From a checkpoint of a small mixture-of-experts model trained on Wikipedia.
Experts: 96 SwiGLU neurons an expert, a softmax router.
Below are experts of layer 7 (counted from 0) of a mixture-of-experts language model. Rows are named router (the router's row for the expert), gate (a neuron's input weights, with its number), up (a neuron's input weights, with its number), down (a neuron's output weights, with its number) and show model dimensions 0-255. Each number is 50 + 12 x the weight over its row's rms, rounded and kept within 0 to 99.
Before each expert's rows: "gets" lists some tokens that make up at least twice as much of what it gets as of all text; "comes before" lists some tokens at least twice as common just after its tokens as in all text. This comes from a sample of Wikipedia text that the model never trained on. Tokens count by the router's weight.

# expert 14
gets: " |", "-", "|", ",", ";", ":"
comes before: " ", " \"", " The", " A", " L", " W"
router:52 39 64 68 59 62 60 54 38 54 64 46 60 46 47 45 56 39 45 61 46 29 32 47 54 54 36 50 36 29 44 50 57 46 64 38 44 48 55 49 54 76 53 41 33 56 44 43 37 72 65 38 59 70 53 53 42 25 60 36 65 63 53 40 57 41 33 76 55 66 56 32 60 60 51 26 76 60 41 55 46 56 42 59 48 62 69 77 47 65 42 37 37 55 34 45 46 58 35 50 52 36 51 42 60 42 57 75 44 65 34 54 47 41 58 63 43 55 34 73 64 42 47 63 39 76 43 22 52 41 22 56 33 40 58 42 49 70 40 46 47 53 56 04 19 41 47 39 51 53 20 59 61 69 87 39 43 48 41 52 47 70 38 44 70 53 34 26 44 39 46 58 46 49 71 52 54 69 63 62 57 48 42 37 59 65 39 40 64 57 49 57 49 51 49 58 49 51 61 22 52 54 84 42 42 65 46 55 36 27 69 38 57 36 56 44 46 42 55 62 71 28 66 51 65 48 37 55 61 61 68 79 60 42 43 48 28 48 56 57 43 44 56 50 57 53 58 54 53 29 43 52 61 50 40 63
gate8:54 54 42 31 57 31 42 66 62 46 44 42 60 59 50 65 70 44 51 42 45 57 45 54 39 57 63 26 61 32 31 39 51 61 50 36 49 85 73 52 63 18 44 61 49 56 31 33 57 48 46 36 53 43 34 34 68 67 69 50 60 60 57 64 67 55 41 37 39 52 64 52 41 45 60 33 35 41 44 52 55 57 53 50 39 45 51 62 95 45 51 65 59 65 42 46 49 53 35 52 37 57 60 46 58 41 38 52 47 65 47 53 37 65 81 59 65 44 43 32 58 48 54 44 61 52 56 43 50 60 41 52 39 52 53 37 74 18 45 22 56 52 68 45 56 55 63 52 53 40 60 54 43 49 50 35 63 26 42 43 39 55 39 45 59 58 57 36 53 54 60 43 43 39 48 41 64 54 72 59 54 76 60 35 68 78 52 47 29 38 64 50 40 34 33 47 62 52 56 58 60 67 47 49 35 60 31 43 44 15 59 34 64 55 35 49 45 57 49 45 45 49 42 50 46 38 46 64 64 48 31 22 36 44 47 21 35 48 33 30 64 49 59 44 24 59 71 49 55 53 64 56 65 46 46 65
up8:47 39 58 60 65 52 38 46 33 40 68 56 58 40 60 36 50 41 45 55 36 40 56 32 50 29 58 62 56 60 38 43 44 77 54 67 43 49 42 51 66 49 67 25 49 68 35 58 64 46 57 67 60 44 45 62 61 54 65 40 55 39 45 72 61 61 58 54 42 50 53 46 36 57 54 51 60 21 63 47 48 54 55 28 40 37 50 31 53 64 72 57 48 49 48 52 32 67 17 63 42 50 69 60 47 54 48 46 49 36 32 42 57 51 34 63 44 66 44 45 55 55 47 62 74 69 64 47 42 62 34 41 38 74 41 61 70 61 50 45 60 42 59 55 60 41 38 63 49 60 49 60 45 38 59 46 68 51 36 53 71 54 49 52 55 35 55 47 55 37 36 47 60 56 45 53 36 54 47 28 69 54 52 24 63 57 72 53 61 44 53 26 12 51 33 53 38 46 53 39 65 37 45 46 41 57 46 54 40 32 71 65 48 58 56 52 65 46 42 42 62 48 63 57 39 61 37 65 63 46 54 61 38 45 54 55 28 36 53 58 70 69 55 71 49 55 49 56 52 47 47 27 62 46 27 67
down8:47 50 52 14 57 43 36 48 48 42 60 47 27 45 68 42 35 46 71 63 48 43 62 64 64 50 53 49 41 55 58 46 45 41 58 47 30 71 39 45 53 39 44 35 50 45 27 43 56 33 53 58 33 46 60 56 68 57 26 65 52 35 46 56 54 40 47 51 71 56 51 43 62 53 51 46 69 56 59 73 42 57 41 49 29 49 48 34 55 54 71 57 39 45 54 63 52 41 23 71 17 56 62 70 35 54 61 45 53 41 60 44 46 46 86 59 58 59 49 51 44 54 54 69 49 51 46 45 54 40 31 50 51 66 81 54 43 48 45 39 44 58 69 49 52 45 60 52 54 54 60 54 62 49 32 60 69 40 44 61 48 47 57 49 72 45 57 70 30 54 36 52 42 59 61 58 52 34 57 51 49 56 53 48 74 56 20 49 48 46 46 35 46 60 54 52 47 46 51 51 38 39 65 59 55 62 64 39 43 71 34 51 56 40 43 47 32 52 59 58 64 11 68 48 73 36 47 60 39 50 68 53 51 52 55 34 37 48 61 61 58 65 39 44 49 58 52 48 29 34 49 63 45 69 37 50
gate9:33 64 37 53 57 63 62 35 51 46 51 64 33 59 40 47 57 48 42 43 31 64 66 32 48 63 51 45 45 52 23 76 57 34 45 34 31 43 18 38 48 69 45 53 38 37 49 42 56 55 64 43 41 33 65 53 56 46 44 59 48 70 64 55 52 44 27 59 31 41 49 71 24 58 58 50 67 42 50 47 37 53 66 65 33 61 51 42 30 66 53 58 56 45 53 51 40 74 61 59 55 68 44 65 49 66 62 55 45 65 47 44 53 63 22 70 46 78 48 25 49 52 62 46 57 24 66 58 51 59 49 56 52 49 25 79 41 66 67 62 53 79 33 44 45 72 50 40 66 44 48 58 24 47 60 67 49 50 41 40 58 36 30 55 70 47 56 43 45 41 48 59 69 55 53 52 40 31 64 37 42 44 51 60 60 67 51 57 51 62 53 51 65 27 55 53 39 37 67 30 68 18 51 51 52 47 35 31 41 47 35 45 46 48 39 58 71 39 35 61 56 46 45 29 44 45 31 63 39 34 41 62 48 27 43 56 60 55 75 67 72 62 38 50 56 42 69 48 68 47 56 26 48 48 43 53
up9:42 57 69 47 52 58 79 52 42 63 48 26 47 59 41 47 77 50 46 74 64 43 56 60 59 62 54 58 47 49 57 54 48 31 45 43 34 46 33 55 54 53 48 57 52 43 31 62 35 55 56 53 40 43 34 31 58 55 58 30 63 30 65 55 51 43 46 26 42 31 42 62 39 54 39 48 70 64 28 50 51 30 50 55 76 53 62 52 40 48 32 56 46 51 64 47 39 64 62 27 49 52 61 72 52 35 76 47 40 36 43 50 56 47 37 46 48 67 49 53 40 63 44 64 32 42 53 57 65 58 55 47 56 23 42 61 62 74 56 55 27 31 51 52 54 60 26 48 58 22 40 42 38 59 31 59 48 55 53 63 24 48 53 28 52 64 62 54 52 68 45 46 58 50 46 43 44 47 50 61 35 51 37 45 67 52 53 68 60 42 31 41 64 64 13 43 55 46 63 47 50 43 53 67 61 54 58 57 55 40 38 46 43 41 30 55 87 54 23 80 48 43 32 64 68 65 64 47 45 38 51 47 58 37 51 70 35 46 58 62 51 44 25 41 40 45 37 52 43 59 56 61 51 46 59 53
down9:43 55 49 57 37 46 72 80 53 55 66 41 49 46 62 29 54 48 42 51 66 75 35 48 57 56 66 31 45 70 41 32 36 42 53 52 73 53 52 13 49 66 63 61 54 50 55 64 41 56 52 67 47 46 64 72 64 38 41 45 51 62 53 24 37 41 18 53 49 58 53 62 51 18 58 61 40 45 35 35 52 38 45 57 51 49 40 59 48 52 20 56 46 66 58 33 42 64 45 43 53 58 41 31 64 59 41 47 55 31 40 48 51 43 29 38 69 60 52 59 53 37 46 40 53 46 55 57 43 47 82 41 62 65 33 32 31 21 50 33 37 62 53 37 80 54 40 63 61 60 39 48 53 65 44 49 54 48 55 21 39 35 57 58 60 42 24 56 45 49 49 57 52 55 76 43 32 58 50 40 59 70 64 44 60 60 41 49 51 58 53 49 79 54 46 38 50 53 56 59 53 39 21 50 69 39 50 52 47 54 40 53 46 43 37 49 49 48 29 63 60 68 48 45 63 68 51 59 44 45 69 54 57 50 55 64 66 42 35 72 61 36 29 38 69 55 40 41 68 62 52 65 36 62 57 59
gate10:61 53 20 62 33 36 31 57 43 58 34 48 33 41 66 55 67 67 56 48 53 59 35 41 62 45 58 69 52 45 57 57 40 61 51 69 60 38 46 52 65 58 77 69 46 58 43 79 50 38 48 33 71 66 55 46 63 57 47 52 54 52 55 38 44 51 44 48 42 41 26 24 55 44 60 66 35 40 47 75 54 61 57 46 45 72 38 43 34 51 47 62 34 46 51 49 54 58 71 48 44 75 42 55 49 55 65 40 60 47 25 43 61 33 43 63 70 55 68 36 40 63 56 50 61 62 42 47 66 55 25 51 43 45 51 51 51 58 49 56 58 46 36 66 60 25 64 82 53 57 36 36 49 71 47 56 58 53 37 56 40 74 51 44 53 50 66 60 57 58 66 39 35 67 50 72 55 64 48 60 66 47 55 51 51 42 47 54 45 39 44 51 63 35 33 68 64 68 38 34 47 66 49 41 67 79 25 80 38 73 58 60 51 56 51 52 52 47 63 64 46 54 26 42 40 37 42 30 43 37 50 62 47 41 53 39 59 62 52 63 59 71 38 62 38 53 33 62 31 46 54 62 34 58 65 49
up10:49 47 62 47 48 44 64 42 48 54 48 56 43 46 51 54 69 68 53 52 36 68 64 54 59 39 47 45 89 37 53 56 41 58 32 64 62 48 23 51 55 45 42 42 54 47 42 54 51 57 49 50 55 46 40 66 47 37 47 37 54 59 68 35 46 42 34 67 54 63 45 35 42 61 67 53 68 63 37 36 65 48 42 47 44 34 58 61 54 55 55 66 67 44 67 41 49 60 47 55 47 42 56 44 83 40 52 35 49 48 38 24 47 38 64 54 54 42 66 34 46 59 41 56 44 46 44 60 29 56 58 41 51 50 71 57 54 45 49 61 46 40 53 57 38 57 43 43 60 49 41 70 57 55 49 60 76 69 51 47 58 38 53 43 43 68 50 39 32 49 52 53 53 59 60 51 34 43 42 60 51 32 46 61 44 55 39 34 55 61 41 37 40 21 57 53 70 53 80 58 53 50 49 86 60 47 37 42 51 65 67 37 37 46 29 63 41 60 71 63 53 47 37 69 26 58 43 76 27 50 54 63 35 68 47 37 43 47 60 47 51 72 59 53 49 40 42 43 68 20 40 39 58 27 70 40
down10:63 56 37 45 54 37 64 59 49 48 51 54 39 42 59 52 54 43 74 50 62 61 50 53 60 47 58 76 79 54 46 40 47 51 60 61 41 61 21 43 69 71 46 53 40 39 61 60 42 53 23 45 61 47 58 61 55 32 38 42 57 61 43 04 57 61 70 50 43 56 41 36 59 55 56 56 42 43 56 56 40 67 40 39 53 58 56 48 39 50 47 56 49 55 41 61 50 64 36 49 30 63 72 59 54 53 57 29 66 59 36 42 62 53 55 46 81 32 64 50 48 52 22 34 47 66 27 41 50 53 44 42 29 38 60 58 23 60 50 53 30 46 53 71 69 45 63 64 69 62 60 28 65 50 51 58 62 61 58 35 72 43 55 65 60 62 66 61 41 47 53 59 47 34 59 56 65 33 56 76 47 40 62 58 45 48 58 52 45 45 52 58 40 45 38 43 48 30 59 57 34 41 61 40 43 49 32 41 41 56 46 52 59 43 43 51 40 48 44 45 54 44 24 63 29 50 46 60 35 56 65 59 36 64 63 49 57 53 24 58 49 46 48 50 44 54 57 60 41 57 40 24 52 55 51 44
gate11:51 52 47 46 39 61 52 65 47 41 53 40 69 66 75 42 71 59 32 16 38 51 28 41 29 41 58 78 72 62 21 48 41 58 41 16 52 55 74 54 40 29 68 45 69 58 56 63 47 48 38 41 46 32 51 42 55 62 60 60 31 41 37 52 39 33 40 51 51 50 37 56 51 31 63 50 47 47 45 54 58 59 43 40 61 31 53 37 55 45 83 49 54 72 42 58 43 65 66 43 51 51 40 46 51 71 54 58 52 56 66 37 69 56 54 61 63 48 52 61 46 40 54 53 66 53 54 34 45 45 47 59 60 71 54 46 48 31 58 29 53 42 57 34 44 48 50 39 57 27 61 34 67 64 46 63 43 49 39 39 85 50 51 43 50 21 35 42 53 32 51 49 57 55 67 40 49 59 61 52 50 37 62 32 53 57 54 53 58 49 51 26 48 46 57 56 46 53 50 47 33 51 63 34 63 54 37 39 49 44 59 48 56 30 50 40 50 69 52 34 63 27 80 60 44 53 55 48 56 77 40 50 59 50 25 76 44 46 42 74 63 52 57 10 55 38 70 79 69 53 43 32 45 49 50 69
up11:31 64 59 42 49 51 68 77 61 75 71 48 51 58 59 22 49 45 35 55 58 64 47 55 55 50 24 49 33 52 70 54 41 69 61 52 56 51 62 60 43 59 60 56 52 50 48 47 47 42 49 42 39 40 56 34 45 45 52 53 30 67 58 52 39 43 36 38 38 75 66 40 63 38 55 52 67 44 54 29 46 46 51 60 44 64 45 56 47 39 33 49 48 64 50 65 68 56 39 56 27 73 41 68 53 58 58 45 64 56 49 62 39 40 61 41 53 47 51 59 57 56 54 52 34 53 56 48 49 45 58 48 48 50 44 26 60 48 60 56 49 36 55 36 61 66 29 57 57 49 52 55 50 52 75 69 53 46 43 45 36 56 48 43 57 48 42 58 41 60 46 59 39 55 59 59 54 51 64 38 24 54 50 49 66 46 44 53 48 46 56 57 55 55 48 44 55 65 65 49 88 57 36 50 36 48 68 45 67 52 49 41 77 50 63 64 47 28 61 55 40 65 48 70 56 57 59 43 50 20 46 53 58 53 61 44 66 34 48 56 45 46 57 47 75 50 46 24 63 48 48 62 43 52 39 44
down11:49 56 42 55 34 56 52 44 42 60 29 70 67 47 51 41 26 65 51 55 55 51 51 49 55 50 50 51 48 47 52 65 38 37 48 59 75 24 36 56 28 54 59 63 41 48 40 40 63 29 53 32 38 48 47 55 32 17 53 32 42 66 53 63 29 68 45 48 60 40 58 55 64 37 63 43 47 26 67 49 68 69 58 55 49 53 27 47 58 49 52 46 43 57 63 32 62 50 55 58 53 71 42 57 62 33 42 67 25 40 32 65 53 48 61 63 53 48 46 31 38 74 25 54 32 50 50 50 46 36 38 37 72 33 49 49 46 49 55 20 51 52 48 29 49 30 42 34 55 58 45 64 56 59 48 39 32 51 51 66 42 45 62 56 55 31 55 66 44 68 58 74 32 62 41 49 54 79 53 74 47 67 32 47 31 50 28 52 69 49 43 47 38 47 34 55 42 54 50 54 69 56 59 53 43 39 52 50 55 45 35 64 47 55 65 51 55 43 52 39 40 63 62 46 61 38 47 30 48 53 38 54 51 26 58 28 42 40 46 51 28 47 35 54 68 40 47 47 56 36 35 33 54 25 35 50